config.yaml
num_hidden_layers: 14
balance_bias: true
shared_expert_gate: true
norm_eps: 1e-05
tie_word_embeddings: false
beta1: 0.95
max_grad_norm: 2.0
batch_tokens: 32768
max_seq_len: 1024
dataset: "wikipedia_en"
Below are experts of layer 5 (counted from 0) of a mixture-of-experts language model. Rows are named router (the router's row for the expert), gate (a neuron's input weights, with its number), up (a neuron's input weights, with its number) and show model dimensions 0-223. Each number is 500 + 25 x the weight over its row's rms, rounded and kept within 0 to 999. Numbers have three digits each.
Before each expert's rows: a language model's description of what the expert responds to; "gets" lists some tokens that make up at least twice as much of what it gets as of all text. This comes from a sample of Wikipedia text that the model never trained on. Tokens count by the router's weight.

# expert 24
Articles and word starts
gets: " a", " an", "A", " A", "a", " one"
router:485520495499515518480533490516469507497513470509528513513493444484506473552457496461460487507493461523503508491502477501498495487509491441486469485456522501517487530491492497501458507512504477512483487488547548481508494481537489483551522507491501501494535456454523481487510502504548556538499529499481463497501476514466533467506477517530503483522515545505475510522507486477546505488524563487467469517503526484489488480522490534509465513499455533485434509518505506454501533517494513498491516485462481534513497486545517509515490488479497459445525515512462480523466522513491483449472520501493506464522489495496518481517439539496541510470504527489482516493440506530524450545506
gate0:481510476538510504510482537537478506477509434492483458484506504480479496503507499486496537479486511481484525495487529474452516510528496509466487527515494531518523503485519511504488464515522485517502482477504494508477499439527469488494513462529451485534505493457502509508505480499472464509511498496493479504495496490457505509473482517514513519503497519470477487446469502510513504492524451457491528545520505502425537454473479479481473515498492517503463459479501487512478494484521504546509517518523455506490510538493537492479512469537523486483434477469493529478519497502534509515520512494525481517497500510493525515527535509556475419553503475532460497508451554485491513574496
up0:548460517471458502485481498510514444503516544501493513474508501545497511497508530537488490484491520460502502504510467468520488476494521514495456498468467513478487492473481524499493548456442555470462513520457490514539502494486491480488481534469557517469515512507511503513478496475464489468549507499512495474511503475512497489498475499475500509527461501527510478513516507506481513508456472507497494484492534486520467527500520493536540507525490458544514499512506517525513465483495480511492507485521499533490492497462513518482516558460462513502528542533483457469494517536506481477513464413492507526473487484486458487524518442509504510443540536478519500493538483488495465448505
gate1:517453511538471488504543519484464504526516458501500506523531493541484507537472489457470533495434487494537508512515504487484519508443481476485502488456530495511493464488502504427489551506488505489518474529515547489513491494516482492481497469431497488455494529489508518530524471511489533488517483509482478478473511492515501507482481454498502500490466497519494540451515541546493495495492530522504555523501482471547479496501551520512517471522490516507474451539464521484535498523521507534479482512507494500508518511478519541491529455519492454466477496496515469520491498505517493465561484510499548533501512510487519520527474555499484508500508487488540442509486496502467470488502
up1:515466508486466492497503467536519518545505437529466507494568530511511525486477469493444497507515471512517543489503478474500518464491449484498488493481516480540483445482532494485508555485499515500493495533563532488528494511511473498499480502484513470465480529508478518530500489518526509457530511516529501513511504510469555510509484496558516467535524566507482537468512475487483486495480505513525482476514520518575474504524457525492498499531524498481448471486474505503544527533497520516476485499511469465495503478499534513487506468519505486470463483479489482505474518494493463471546464464513492530481494488496534488466507525500527510473526489540522485521499480542483519498480
gate2:481529474471482511475452503515496507529480477496483524511531504517493517523497489521475452489529493489550502490502447514486483490525501522504478548501505475499459512499476507493517524484473465468537493460483537463523547465471538464493469515514535514481521505504530498476484474512509423504535495491519521498511553517476497536512544503499461523498529471429502492505512526531500507492536504502535450482516504498478516565486504479509506541479499502519470471499472492489514509452504476515473506567482491508465498521488453499482472483491517526550516522497486453520505492448520521455462481489503468465512517496539477481500445503514504529512481481501512525484496483553490511485502
up2:475524552538538493471532492477503531510465523493500487462479533525483478471480465513507562503467531507497505476507516507502499509470487467515454473470504488451529475524544501492518470494519561485512463483491521551461483498534494494508509472507461481484515469495488535482455514535458532498501509504474498509505457525521504466502452492535508535545473503545514502474448509470527494491505477503450524503501479496485536468479496536511483456518504549521526513491497489496491529510522500480506496526509514549498514494501498486487509496524510493489439501460547515495507549496492494466468482504497521506501499464486507508490570431498464486485522543476470517471485507512527512511483
gate3:565475447535452494498491494467543503495514498474448507490476513486527556519492499491491553483519511486542535522506512547520489495490485481533505478537520489488476505493533518502466499494492519526474503509500537505486470496491507456505521517468467506544453505498495489497491497482496496515503542550457460504518500503470532480510454506487467496482518559534485504525489476506477500508521467467478522542442525479525566464479508517486444478456531491469517503508513474525477500496522504533493500505493521479529483527494542527526475485505473507499540497501510511479511516519483508482498471491547540506500501539482464475543454479535493484530499559477491506497477473493463482507475
up3:513490537497548462536530490534446503524474502522552459462517507521507477476507512511517496464482516476475504504475448460472497513517515517464489481484492502503535455548505516507513453530531508513500521482490505507482479505497481523538474457506530474474547483496516489519513527504521532465512452477547510508483496472535499518511556494446556487498480462511502458510461520497514512516426502494515512495541467527486473501503502501500518489488498531557539499500484543520528490481499484453494471526493501550509473525479430476482511515527466459480490477484489488521527509490482482521490497488511477502520499460502485512491562486450504490489483503507471487503501499524525506501532
gate4:476522514503517527478485531482483541506479502498505530503528482498518479497538510491496525516465506541554485497526520517514491489556493464536498476525521537500513522559500542472481535446514523517505505494552515484503484477509451511485518504513479512550530512485542456512513536460487482463516491494520509482509484490486522477475489514472522495526484515531448487485504516484515470525526517529504527540472531466491485534562516512450526487459509512469470485463494521503466489484484486531461479517504496458462500485533557464476468513528524477484475499481517488515470519549504458515526548517513479451449470491499495491510487509475478490492469528507505495512490457469496478519534
up4:443492485517532514465476461467513507515503491490498516529519506462532466501495540475491485534488469506539500555506567548525480482482502480513491481516506499513515527535494554457512516480525510496440519488577514492506505544464440500495517484499494515501529519479466466526503510478507450466534471505525483547501508495468499512494464500451478469482490531504474513488503538506504461498507546522514506528482517494517496522506529522438492521484499475508505480518462484476477516495520503528511480537488473510469513516481507477497478546509564500490461499508515495473514488501506478534535530498525524473466481504498501489506445483439524520484479501505504500487525485510508458535470
gate5:482503468469480489483468506491466520525485485504504506448533460529496493532530464434492463504511484468497482501533458506464550501539497509513443488482464487491502464481477498444488474473476476500447490498503539499498482474468513469499504450526517513512507483497535488498532497512538495489457523454512505536506485499521498502464486479525479534508485493515442522484524493454486525535539497481461479486495492488505544517518464529488472534503516518507502478479520453450511539518468450513510507477475465490497508518482518524520537513509498500492518529515515509490512510521468481464440509531501541457495478486497497487469487497470527453535531467482515459523473510529487469520509
up5:501499491504528523506492496511530448489520507515505504544487510492516515459503495541496522532510500532468517497506542507533450482455494481473552478508556519499521495521530544511532509516481502503544501531480547521471542485518483529494481517466521524508523516512494552491511530468483520498547490518522470485508505488487483474516552510471521474523502536517537499494487487569509499491467479561537538487502484524499497487496519476469524449501483483491504490517494541573469475496523528494501477527528525524514477468538454494465488543476481512493484536477477475545497503511519523507540482472499470522521517511512510508470537506524497527525479534524458497471515461477493481463519
gate6:519492516489532458505538499532493509439483494567464532524491514512469531492520472504514496508474492536533528496521523449465501476529474494511461500444468547502466473491484489488508505478512504492498490477491568535510523496563538477477503490503488515535533533499479473492508454536550512482523522501485486522501475499498503466472475491529478485508522479525500535482506514521532433501461523469512503529494516508500502500507479506507494533494494547500446478507455471485466522471516493475497485511507503532479541530501492545504541529508495497500504493465473511507505517483514486478556499513522505514500526500503511475502513536489575529485496534491526501477510520543497517555458
up6:522500502518530479495506503505464469483480480493471533528498505518497486526498471532526481475503452475481496485480474454445517494501498471520507502483535495529466512535543491488559497547503505503518472468483540458503514491519516450498519514481453529496527549494475492499546472514571526480471498464515494535508525481494541483481492493455453448537507481521480501498494533468510419504473503447500475514459519471508506508492470496500470515469546471496484488514504493470525505469506499508493477508507462504465525516499495544506551476505489547487515487476481473513498516491495519502520484535506502483423490516499492512525523550503524475476503499500518470502503496454486538513504
gate7:483521496494488458510480491511470463522512474460421526468476526498490546535508526481486504551527500475501517512486508482485490520460481497499463482474503465514515519485508530508525533510512449480570547488479504488513502495492482510516504465544444514510517482532490485476498505513540492495492525495494527509511480495471510477521512522475502514530499515518477503505495490490512489490482525488515480528489549500496451486496513426459468535523535470495501455522521532518514518482469492492488528472545523548515497493526490498510482491595493550500509498476443496506507476486501506543505503468516527508532486504482481499512452512495484507469491514507507482510544459555470528537486
up7:494509501473493462503490480495462445487520518508437500444505526478510510510473475519501448535524484477502504461465512473476452492433498508515489478539520481513487510470512527503500516478490457468517468505502462472514537446514539508495468482512484497511487459513493564497508450456529522486495505502499516487526497493478481516508515495488490495518487484458533546526519506479532518495505513493500517507488550505491487521478488510501497511485525457507488485404522494531505438528540501545456482487478519541503459517492509475501520472498479537517521516445447472534490519491497467532488472484505520494517508516476479472509497532510501518511508511501511547506463470530489514501501
gate8:495522539512531466469498469502494527490510511480485520534502480542530541514517509494457439505512498529516545488512496504503549471519505504471479486495516505489484495488489523548515479479515488510522523493522519484480539515511477519495446458499456497517535478506450459478493524462515541518479518491488471510505490479507544524515511501504484460534526500555474486542515514525501521513493491479509465513524509498488491477521519520553442487519481518485461475476515481466506515547504529490497504541451511514491504460484523489506491492540445499466543506543487504530493490523493481499510539490520525516463500577473541509512480477505516496460505508436476512490473495562494495502462
up8:472536544512521483450505496507495524501491496509472507510504464540508514475511500502472450487494486507529525469497523512508531494511498507447497482488507469487489506481497487557535473501491502529551518480523518494477534521484510520510462462529461487508542499500452476477494560470518540513471529481488475515475500490520529528521532512502499451559511474534482500556482505530502511498508483505521447485503511526521476468503515529570476496482488514490481483476513510472483518553473521478496503548476519503508503453489516456525492501547450465477539535519499505530469469496503485526476531516487523504480528560473539500507502485503500484488525518442461524505491487535487526513488
gate9:519566548518496479444518494517484482477524506531479515523503497504523512472487434447509498512491483518458511523474491522538534451520558508485493484495489502509526485463471485504479540480496520514527479509493531465510494501516515476489475513508514475492468477507534521464500516489480486457520486487485467504538500486461476534527463551495501528502484497492524522516536497526534509512513455537523506484536513505488525498524492462527534500452521479485509491553503504508469500510494497459530480512458528513517530543530544521515528490494466538480493497462468514452479488488529474517504494490505511469491546526543529497515507528513531459478461494436502479536502475512520527470518
up9:489472460502526479529468524517529492520458531469533501474505510522474441515515557540467489486488535476500495457494512459491458533493471473507534490510534500484480534507533536495476474521487483468515530506478480542495501497505506506536531505503473536523500510509473477497498483515516510533474506539509494507471502530543483471459512496519506467522499484506450481485450490481451518469510541454478495510462470479493466460439474512486484510520478539504485520465497499471511515476488501525452507481528469466494492479484422469490502525495538489533506519512540485526521527502489532475506488489509470499475459472474476505494496486524453495515522518555482515489517521476480477540488
gate10:491512519449544494498502484506460470508493489568549497502535438507527492505496479496470497463462482494455480523484471515501512506500473502500495455470474523466535527517484573493473478488496493522518489481474511521491508515510519496516505535499476517510517496525482494495504516471472483484518483561507514533492511496523486503482484476501503457547498518523514515471554521491514497504505476501499491504534453508464501467486506505494511493496506490463510475490494495448503515430511512490536515407508521499478468515521506455477487511443478519517492503470521480541490507490476505504559493503536478491533573464524516503519463493508463478504493499521509507453516546540518492478502
up10:465500479474518497508494522518530485511503542525506513498493489470477496523500507477472480489507510481458482488472550540467456477519500508510476522474517484465502490508474505484514450488473527487533479496493512504517531493473527499465491503472503443488504479550499520466499541482489583492493489515478525536495481467529473503449449516472484496535500546504531523500482511485527493485489581492521501463522523476484449451470556510483492522523473508451496506485454471430509488474512481491531518494484499494500481508500457500486503473514477476496462515472492488501530491482511520490529455489519511541495505498540520479510470486515503470523480468533465491451527482515488509527542
gate11:529508498518496545543502514472521525500522506497538498530574497490463435570500471521492494488467514527498538487494494529486502453477506510516484500520504486487470526489494490483497499474514460472442528497506460464471518530494486512552529496523510539461519531508449493463510495525517462489493528453537495506518478528471516511476532521489518510471504487489450543514517520465447501500537518485469492572508499517476459490526498507490438474501516526541487530490498511501460508492489515503519517486485484492492510536466456490530515515441509542493525526516523503486480526474505508474526529529497506499502519483508488492495473558468490513500493456461487492501501498510486508513493
up11:520458525457549475475499473522522525471462528511469508493510514516468529475503510513467488499501501523518489506488468505507496499536557494482522522500518500526502502495511508495531530530497540537505495486463492489532511522477521505477486514550524535497466529524484547535477495486500502486505432541454522471488534499537478484566468462438448501500505515494564519475468519515514494454485500532484493489493497482500501499527510522484545509490492471503504488493513476511521471516505503503518495545522515517501500499512504499480500516512489502486547479510514488510562447470500513547504533487517499555529463507500469513551463482468454459499498512483502518451517488481484560479521
gate12:488480487500485502488537490492506503521526500463528447546454493477522481518510483449481491487511484488478494515496527492476531466469502490492448496484471519483521498480542444439504456500480531503468537496491507548440506473500523511493491462487496458479536475468520508475499509471451504486502520453497503523487496418497502516498465480507480542493497500514524500520494506486503461455539514481473498533519510521489524525506553474485516537544535521488520489528519503488501486487536481509499501464489509499490468519489481508523545491444503468480490497506532501539471530513482518478522471501513533532494493551461519472472517478502512470550512518511529478469503527531502502524553
up12:501462487502491503508514470495519525507510492479541448491482479451507497505527518424483459497510477511496518517524550531529498459523474521498441468493520533539543538490525451449468504490497539505501539533524519531452526513511491515504477479500481450493508470466520500490498508463491473489518521473477501515482495458460483539509452503483470527501504546486477490536476538489498508454501501466479490521491503529485534509471524497480498527504490533498519506504519522485462469497521477503476498490462514499504455498518494504541499448471511486464474491497526511523498495486482452492549479491539548525476501501492521459493493513495481469532543530484540478466500500530511488468538
gate13:522507483530515481490489488510486489490497527501510501519451506464516496479535475500507492450536522511525484496472509502496498491457491498478472470508530509442497555508498501506454519500503468537532516517535451474506482522528492481479495503510516500495526525460442495537495474520554532487497478498483469470488511491534500469477494491494519510541492514492506530484516480521451472489482511483484492548493564482481506501551513523479535492497534527508463441514456488445434501461515505483518484515506525506513481488457511516517514503543537503572546454464463511487500489529502501528487454460477497471488490514502513510502503527479521498481516498480515535492491541555493465520507
up13:479523502508471524519473501508489497494522468470511511471514488514488471534476534489513533503499480498485544499525479453473465511523507519495519506510483488532511469517531508456497477475485536461470524476526520529527503453491495531521517493488497485485480522523514493475499537495439488556504540515524509530541475491473524515538489507491520529462521502505506469499490485499486510499519469547532507472493487523549493521475550489525477476519491516509535555484567523527539505532498471518476505478506462470494497528507493501501482514439476479455460528501543504513497529475507469453505510527524530535525477493541482510467499499513482486562483504479510481500502443431505540478493
gate14:475489473453489536482508495500476473457540484523519487487460479491517516518486463521527489528485493488482525453509510538503547545492477475474463533509486519496484513457496498506534549496486499511495522511496535443478480488538488509517506543490477493473548479536521476459500488486467526474486530525544503508512490532532519506524474500488493489527523517501528504482525562508520488483534506478495490450501523493490500439493541516506465504454482500461494476517514517510488479541498512523508543470481509500449518497540502548524512522504527507520504519487492521512539478472501488429516550512510485493446450520486548540498506514466478534511495514478531482487512500476554510512498
up14:480461541507472494489426510523495465483492505499471450529476495507476519492472512512514479510522445492513495503521454506495534504505495483501476509527483507520469491437486490521554572492526502504537552505495516489468440499524482497466501490520513531515531488514458543514485509534479502463511535478497483473506495496544524492479487483501452499491510482525538520506549540521507481515484508513540498497515508502497505455488510523477469525498503534469489502499490499488477481514482508530503491543502526516500519527541508569524538500485494460556550476520488518479507478452490511457493537500481508473536517502453505471489526489489451493485463511504530516492539506480522497546508
gate15:494528495480534497490447529516482506515502485499514457552505493514485499496509495506503443508497510497463457501490464488506472451467521478483494498486476500487517539460488504485509520517459491499543477511521504459567450523494514527483485484478530513457515465515565475507488460487529570483471539491518517459489530468503528486502524487533485505522502510493494488528496549467502498497539529471521496504533497451530481491511473503523518517522513438526505517509526502497492518503479501502501513512465461518466494488493480461462489479491532480539511502509517482477498485532497501440468543467486479510480540473465508504498512540511492488494496482507535503500515494460519445579502
up15:477472520533499496509489501513528529476480489505479465509486472537505482477494514507469548518481476550518515517511471497484495486516529511520531480494510537500532518493516520534454471517533500483497461497506512502503560441497447523489465475483536457516489521459496524551519467546477516457498501529528526524485468513527506492515525531480503515516483502492488529466505458513492507534489440481522494531476472483528460535492546519471525534488493502513470518535467488534510520508495476499493445506534540498532496527496522541513500525485489531520503500505470491465439512507508491505520479491437493510556512495498483501452524507527478480510495503481485533494480456541533446500478
gate16:478467532442494481509497524527461508523498464452501479457468500509496528512517421521531476559514457506494503521485489475507465511523529460508494520549496519462481506524529515495527523537535507482488516500500533477524492505526484487502490482527517505495492521489528492543467526516506523480511500486482487483548471537471509447514514480513493516466500473505484474539551477492537553513535510496499513508500528483516480512509502536453468517499473489521483431498482469471482521501494513482519447494499546544478500491461471537470476483445513495519506492496474498481444497482492491492513503451508511504498514492464540493505513504506487471468501535491434488485480484507486521538485
up16:513521458524472496474488489504511515495514530533484515516546501476517474464470541489484518432512554473520542486526531510477519535454478557489544502494553464509500476467484489484471497479496508528489487489520469509510515512489498541498508536488476504485494515511438485487506476496497506489486477528512506527450544458516469574495465492454499498511482521498493524498432474478441467506478495500504498483456503502486486482502495500519526471497511540475523552479525508514491473500496480541485524531543484460513514520524492459504503523558498521488486535515508512506526533533478484497504494515525494508471468523484493483523490536495498517522483497537528510483486541472543487453499
gate17:491464501516523470488496483535507478460493510463478459532455566480505493535466454538455472511493523494494482499483530546528482455555484506539505484514499517551515501508514483491513521484471496508526504501504534530484520487540519502536479486482516500541496506495505479447486507534462506501453488498504477498494473469514454505459472481462529529531508553526533517482479500478472491498467495494504483505483524487514519502443545445496499476483441531463514491475500546520511485548526501492500466508472540521486517515554470526492518512472527510520508505448507501540497510488522475523514533540527497549506525533522489513492504522542526507467501503505478506518521493499499494472503
up17:467530517479504497540503500507501463517527465498522524449486459541496520470476511492538534456549482433516518468515482481510485549489491480474531504552468497471495484522488490486495515512498495498452506533495509480496503512474524463514489522516489468482479473497512523494572477477531515486530481513557513518451553500530523513476506497537512449452495496516480475507497519467538533492497480486513480488512491490463500538554512505499520502491492449539503543482499508521522535505461494529502539508543487474469492498465494498476475467530514533531448487523467529461516529506523506500469503508504501471466493522450539481496526478462511495531492487498510497493472484523529494499516
gate18:487543502510513503505522494543502535527502532490525538480482480520509498541521494467489495485501500506514480528523492494545540526468555465542479461493501459497471495527535518506510527507436521537503455484528512550501461488485459479504517504503508449491483484470516463532450479497531479531534516522490537501499465488486489518503501499481558512514531534469501484532514506497498518516520510514499510515510474495501495499518510468525494474485522520490488502506494519492500508550453529497507477494485452485555500552509574467525503538505479503498530532494542447503522482516505471483441504506471508456451491489531480492483475518524498504492499532481506506456514505538518509530442
up18:456560475487510480492523498507512532510487516478551511492492473529494490563496498461483508499511462492518490487490484505537513518494553494497449476514503467519492524505501518539517530500452491522494472473524552527492465479491465488500535493494483509477498463470528451544461463494528508544541521493484521500479505501483527522517499468490541494508525519483490499537520549526544483523544545529488477507517492509500505501501490472520455471483482533483485517500484519475486523520465537493486463500491461487548485523481562474500515511504508490471512510490521444471550491507473471463447519507467503442486498460527487518498505516505490471480514485502507520466527491536514495516454
gate19:517499457500472531441524513483466536499453466489481476506486516523513480510476522503448524506488496531540483473531489498512488438520515514496466446504515459471505524500482511490478489491503534493512520476509511501510493488503494497468494513448464527454524520519502468487512482459520468496505487521507482463500495485516564555483524505518509493481472506524507510512512520507494519516490513528437478530481472509471492473516530486475471503486480486506473494444512514470517539513500490481512474490480457506469481457503507484456491511479551503482520447495504510505464437511492480461477509504493498495444534516486458450495521470508498466470472444525447524511506493511526524545519
up19:530469484520455498503510513473497502515503464483496513486523538498498529502514507529474541495447530555510478466491505501512462452475456525480500454482512481444500504505480462483477502490481522515505467498494462484556500506479548502432508496461495487470488529491524512476515468467526486473481476475466478494491482485481524558509561510545528504457469497490516519516488544476495536509450503511488505503460506484515465426505538463519497484499512477532526529515530505501523497500517496485513471479490496448475501474468496488500508470462501479472522498502473532528500470493521493461505496491462474548465508540487481481485542474513519471485474492513454506507497481515524522507513
gate20:483518508497484490456481523475470477526515485478504499496515524528517460531493507516516474463542491464500480479458476492450450517543519473493467477502498489522522515437505527465495546505532513508473520520511478519507470519499469503496501463526504502475510533442506505478543455530506507511488469467487524482531542465470516488476497481523530479519457536482497490500511442512541488493524478466491519481457509423532516538507474491491519475514514440510487517472516497481478476502479537522504498511522481524481481513493498557475495483528500464467536543532511560482490511514548488473512492485497504478508492470496491501502508483500494449532525490498491514565508497516476483532494
up20:524496520509512476551534502523546518476519501520510501492500498510492531486486512498497519554452501520479522521528523526559541489478467517522530504535507506493459485557487474526511482464456483504509447478501495480510519502521532484525513518491490500508504455519495492513472515468462496469545532528475497508468508529536473498524523515487464497485532489539517475501470538469468502535486536518499482540550466555495470490484522489534499504479479563478521488506475504518541517496536456467488484505481512481473532498523501440514498525479501514515497464450506471511492486476465503503493520511469498522507509536539519503502489524497492562481470491544484491432504488485508543498523
gate21:528547496491524509452507542498502520517518496504524544497460486494528518474475466496462477514518502485476466481478498501471533499449541506464490502466524503561532512476539483466484492482468500505544479516518515500528545535489507471496521516461480483506493469454538472557493471481543551543461482511483461529470519516510498541480491553481494519523492500509464436513505514497519480510524513476497493489536482473523478506498500502524498484507498519523504501504499482514534501477510508531448503478480453463508495468497455529539514518507474525480471467523516499488494444516472505500489511482485468482505504527487542439518533503482517541518488494461476496490489556488485466484503
up21:514490540497540509485519505531474455456496516489466495522525520519488503504446507525483544549511492487500520517497535497484537471512527492514496467483474503527517558491486493448474483476538536478483521491481501493535510525507516469491515525510520550551545522473578537511527531490520504496494477499510501514466488524526524488453535519491502511488498449518462484494523513509530475484525471521513535505533476510478478469525563488506535516490499500542464506512500552491535525452490486493479473452506516529519505481515455504480539486460522484514481446498476489489483510491501513499525477519487504510496493520494459457491512508468476503485503450494477474510491450532511533482533
gate22:516476464465522538435496482513508521479520480544491530490499525473490526437480498505504517497502459518501488471495486531451503544473496458478493487512482499520510496512498507435545496497479495504518481494465523508520535476515493479486427526472499488503450487488493484495485489442491488538463496471485487491524500524497538514503509547498509489475505499466500494479531515569465508481516509434522554462478493488519520478506467475519515499491527489508502497494513476489501529550488503509520439528474502494471527477510483476513475453485469530499528521510492485487490538534451484492524498496519511549503481513490534508512499560563488482510527518489528503470488512524481480466514
up22:498497486472494499535516517501502467516504477503477484546471483508512486539525518497478494501485488511499502525486517474501529521491500562539498527479511536506511491476499516500510461478527492523521485505504516507525496487471503552497545474533495485508474538482513517505509518500494517463491511534517527519448484525482490502481507438518521532513453518518484487468506489434574521504518472551497477499521549495475469503476542515464472461498468505529481457515477548507504472475476505534503544507484494551499474472527505535502472549499511493492484489526495480489579455512488521498470478555529482536521553521500507489486512476479488548493513458504521475523530460529512495520495
gate23:510499523511495531518495475512508508453499475488554509492399480485514491491461529478500520534491472502551492529508460496523466491482455487523490505476492518457521504505472523442531504483483441471461510510501479492491518525487511548502442455513489504516479459524497486500485497493465489444539519509464493495487459508526508493516504496523496509486474549525513498473494470514515513454489496486476490497520499488471519548515483524485521486486474483476516485515464471512520511520514556480524499452510487523506515504496471506527503461509501459490529504485561444517473470538528523500524489491510498509457526517533502517473485463523533492486467498525512501500497485551515506479552
up23:506489486493525499505506517487494498547522528502443474492577521532469526492519487501521500478496515513431514481495551489488549508534536490463501490496510476503500487486540508536505487513511545509500506487442513505520485460485503497515523541512513488487499564495520502525504502462507537528502462495535524499536553474519514512479486446487498490538514467541484465473495516495466499530508523502530511497521515526537489467468490439485515490521493518506464505484505529484495483525460459519492479545498525485516497506501516492474504539465446551545495467528493542483539498473475459526502507513487508517555456492492468516482514510513466468519501492508461500498505512475479506535462
gate24:470530532517496478506505492515473505478511463487481487502538504507517499511482507461502510502501502512549510483515497509532528502518485465542429477489481482486450518471436500493440448509491474488532516525505512509496522476466496492526487473541525504528516505457539508496429452523516540496543515468519510458473451475487489528504444500512483529533478514508480489504512458471514500500522553502456510509465530505497489485505507520516476567496465480511478508510480494472509515492474468491517468499512461518481501496537525539449471481487535520532479497529523491474472498515486517480516498506480491482505537516507442477488480515481516506462520496510466514519463490564502488521509
up24:509479474495510484442485505474499452488490512522542515541529508538498487470497478510503508483484493534494479508488517508486507488559485526491530490523489470521467526518520507503518545495499520536484486490503500496543517507520466500496508510468491522477549489520458498521527519487474452506487494508489488471498542549487494519472541509480478537474502460497517524501508572543463499557479429501526492449488496475511483449480486499491509473494484498483530526509513517512509495470529478476473495517498518460500516481479456490455519527525515488488503444460495527499508488456505535511533518530494535475474503437481552533523537480460469492515530449515529501509509498496471482469506
gate25:450554488507449537460497524519457495509504544478501519512513469481507458506463512529517502502514527485508480493471505517456521515508454535513508478499522506505465463485506458533460511526498505499461491488511490502473492508480481515473504490513475445500595485476473481444465476503516530540481503488526486481491477463488541503464474456499504535516537483511520472510514499527487484504501528478504479499479527458534489504508492493501466545545508531500479495515492491515459476493480480510546518493488453523567497490513560483457494464485498480507539494495501519500507522492465479470458509484465511515452510509505495477474504503493500456501500509458477545521495501535481494516528
up25:471465478527496531464518498495453482503499506493499484513551491514484500522544501527523527533483543525496494486500524513517512504529501498496512482522523469431545529558459491514505470488492496499464541460500472497468570456515510516539492487524495485531525510513491490465502526490535490467471507566533510500526488560518521510518528480500497477503518496550508510502466531517488480525529487500501501527491487475497462471506509553503511501504494478502509518479507488531493540481518448497544493484487528518492508520512498463498486504464571556502501497510506529485502468449465516513511501483473482467532525542563460486509501491525517514477502504470485492480490542544525513491473
gate26:486489532483489502497522476479515525519455535479515504547545520519499508542550496489478494525516460565456466479487542529485506477498509493542520519510542484515420501477512462504489504479532490487488492488466543522503523496555495513515475510538466512503502503507489495504495544501506528485498528587472519497523493488431508478521473478488513484534510453540497503483509519479524471512486491489525480522487493487504497536510476514480453470514498518466439503526494458478525487503537494491480534548454525524492513484534469525490462510504525468522481497497508493533488519534485480456526513485462500503488482497532501493491465501501528500469477517507503518489509506524548489470533
up26:506540509506523505473464533551474497513574490511506474459461472490511472459462494498500538474462516467545509546507478463502494525524514478497498495476505513476559496507505507472519499521489504511508493530532487460502474507455521483476538495462526489484511516472506518499490462502475485514497510420534492502463539506569489540477547543507524498462468547466533496548506467527473502487528501497486523483499495493510489482520505509494535508502467488569497481489497540518464508475487494507480468468510508481510513519476510478467515497492475506486527496495507516499505481448498521522457492525521484518500524514467539540521505503508474466525529508500504465501485510494438488533486
gate27:530483506513473505467503496513526453487471496447477506471479525497486526550531481504491487496462459505512526441543496542491477508501519483466482498497521512498473544517496482498481517510496532523488500512524504494532527519539569535497496482501517470525491503456534521485508536488479497515539471507474517515488536497504422487463496495497485465522468501543473541508487507474487531494504471502487513534532524507537510494525506519491483503456494497487525498471473522463500464515469474511524522512490472469494485521495513476476484492461513466434469481519456458516477517519519527546539517511511501549582507513500489507523515501518505490465498497521501490472501541504469550486543
up27:559499489477509526487525516537513458523463484494497502523471505498494526522540525436470496467506524481516519494465508541492499466519530465528487486482516492495520536494546506494455511504492489523468551508488506512481437493537563531479503476488505528510511500496508537484496574490469504481502481486475538493477521515506485498486495450530521534496508473563470505486515489494537528509518526497502498514530493543497494479554509504474499507512528519515517520523487486496476483529497460508524514518516485468501529491463542483476470521491492511480539498515522460490487509506539518484515495520565508490585504480509520494486500478499503496471502508439535489456506504471481536512544
gate28:480472501553528531505529502531539549480546492534483576515513498527498513522508486529499499557497502504489454521514484514493505470444479488529458478475525507481467516521515511485523520492504523517500476490505485568515494498519510484483494505497517442517490505481513498504520499513515519504513473511516469466520451490480501499461503494522472534542523504475530490475504496510511466486520515499451489518486499493473505491568521482505526507516502506536463492528517484501528490491490520505514510470532480460528510488548475526474505534502479503453480517482451485541517525505496488495522457555539487508504553510569512484506462496544462533546490510524502546526474467508529515497505
up28:517497505459434466496434513514486503535464519512515417474454538512513509477493496462501506453504476498492523463490519484506495521516552525491550565513492496510519470471491469512455499487496467477492521488511508469485474488490510498490512493493519523495524497490473466496469472510519495494514543481481518531495531494516489499545504516482540478470498469516492514530486476515489513533492491510546487461540524498554502544446468515490509488507513507477502519482481521490476504513504496514470482498477499547476520514464522453526515485506505528537512476508524491459498495504505484510471510438431496529502448519464473520494525515479549454499501507511501483471533533492478486527500
gate29:475486475511455490495508498473534578501479481449470559497511477484530493473501512524518518508519522528518494492510495465502497488483485510519524486496501490517485475541496472501463495489475502476467499518547512537506491500451504475512515508475489491485488549523499538456521543494490539511486501486536478515472453491494492548520519505489513507476530532492483515486505496513490560507495509510504520478492495469515459505529486416528489500459471475501454501539523489483524485437484485487495482529503517492513503484411472453465495477487501504440522482470486553536521513511445464504500464478477476493498483477533483497478489510498496510510492526455522498518502496459525485498495
up29:542508508484504497501494484517498435504489534499518454523474500501498523526514486475478475492464474473503472481493502524522487506529524505472493511555518545427486510441506506540529504513505509519507514472441477442503505496530472495462504458508541530522528467473499487515498460565447457509508498492501494458509545495521489489472481527505493508502492473468561467521487499498459471482503481511522480493505509536480516514516527579486496479524539509512535473501466495510481518531525511508507491466512506484480515494548529546540483542487505508532509525551499467478492495476527504513501521498512483501501511551469503522517507492518506479476511467533489534483502501527467499473475
gate30:492489495515481523524510482495450509519499466496543513522422472496542523519463472503520505524508509513509524500502516493433494498522500477453498493528489473474518510490562512514515512544512519484496507501556499481507494467484546534552479469499528467474553503515510473562518535506495493521503492512461439511506499514464509499505520549499468497481508510488470476506488503498535531504503489528500507453519564496549502480438525484497498473475475564512492535509497491543511480529534515533491517513480486505457483534512454523431540482497464474501465516479490490489483508473508518478517472470485512491494501516490500491511485525530494475507507457503468523479479497480493495489509
up30:498480511468499491530485537496536512499485518518426467555530486562490491484484498546499488542499507497523487535475493478508489504496490551504494522499526501505479468510487527526471466496489532510506465489472548440470496479518486500512515508533509511550480466520535514465483507518504517473502544493507531477508470478524463447468506493518512495514494496471497485488507489510518502548495496510505573551514466474469514487496467541474458538495518459538459493511514500462497502494472505476491487501523486529515506477525499518523471470444482450543514494532490496526477514506522485474472519532549452508503499475525467493504515517487490499520514528466541508457515522533513459481503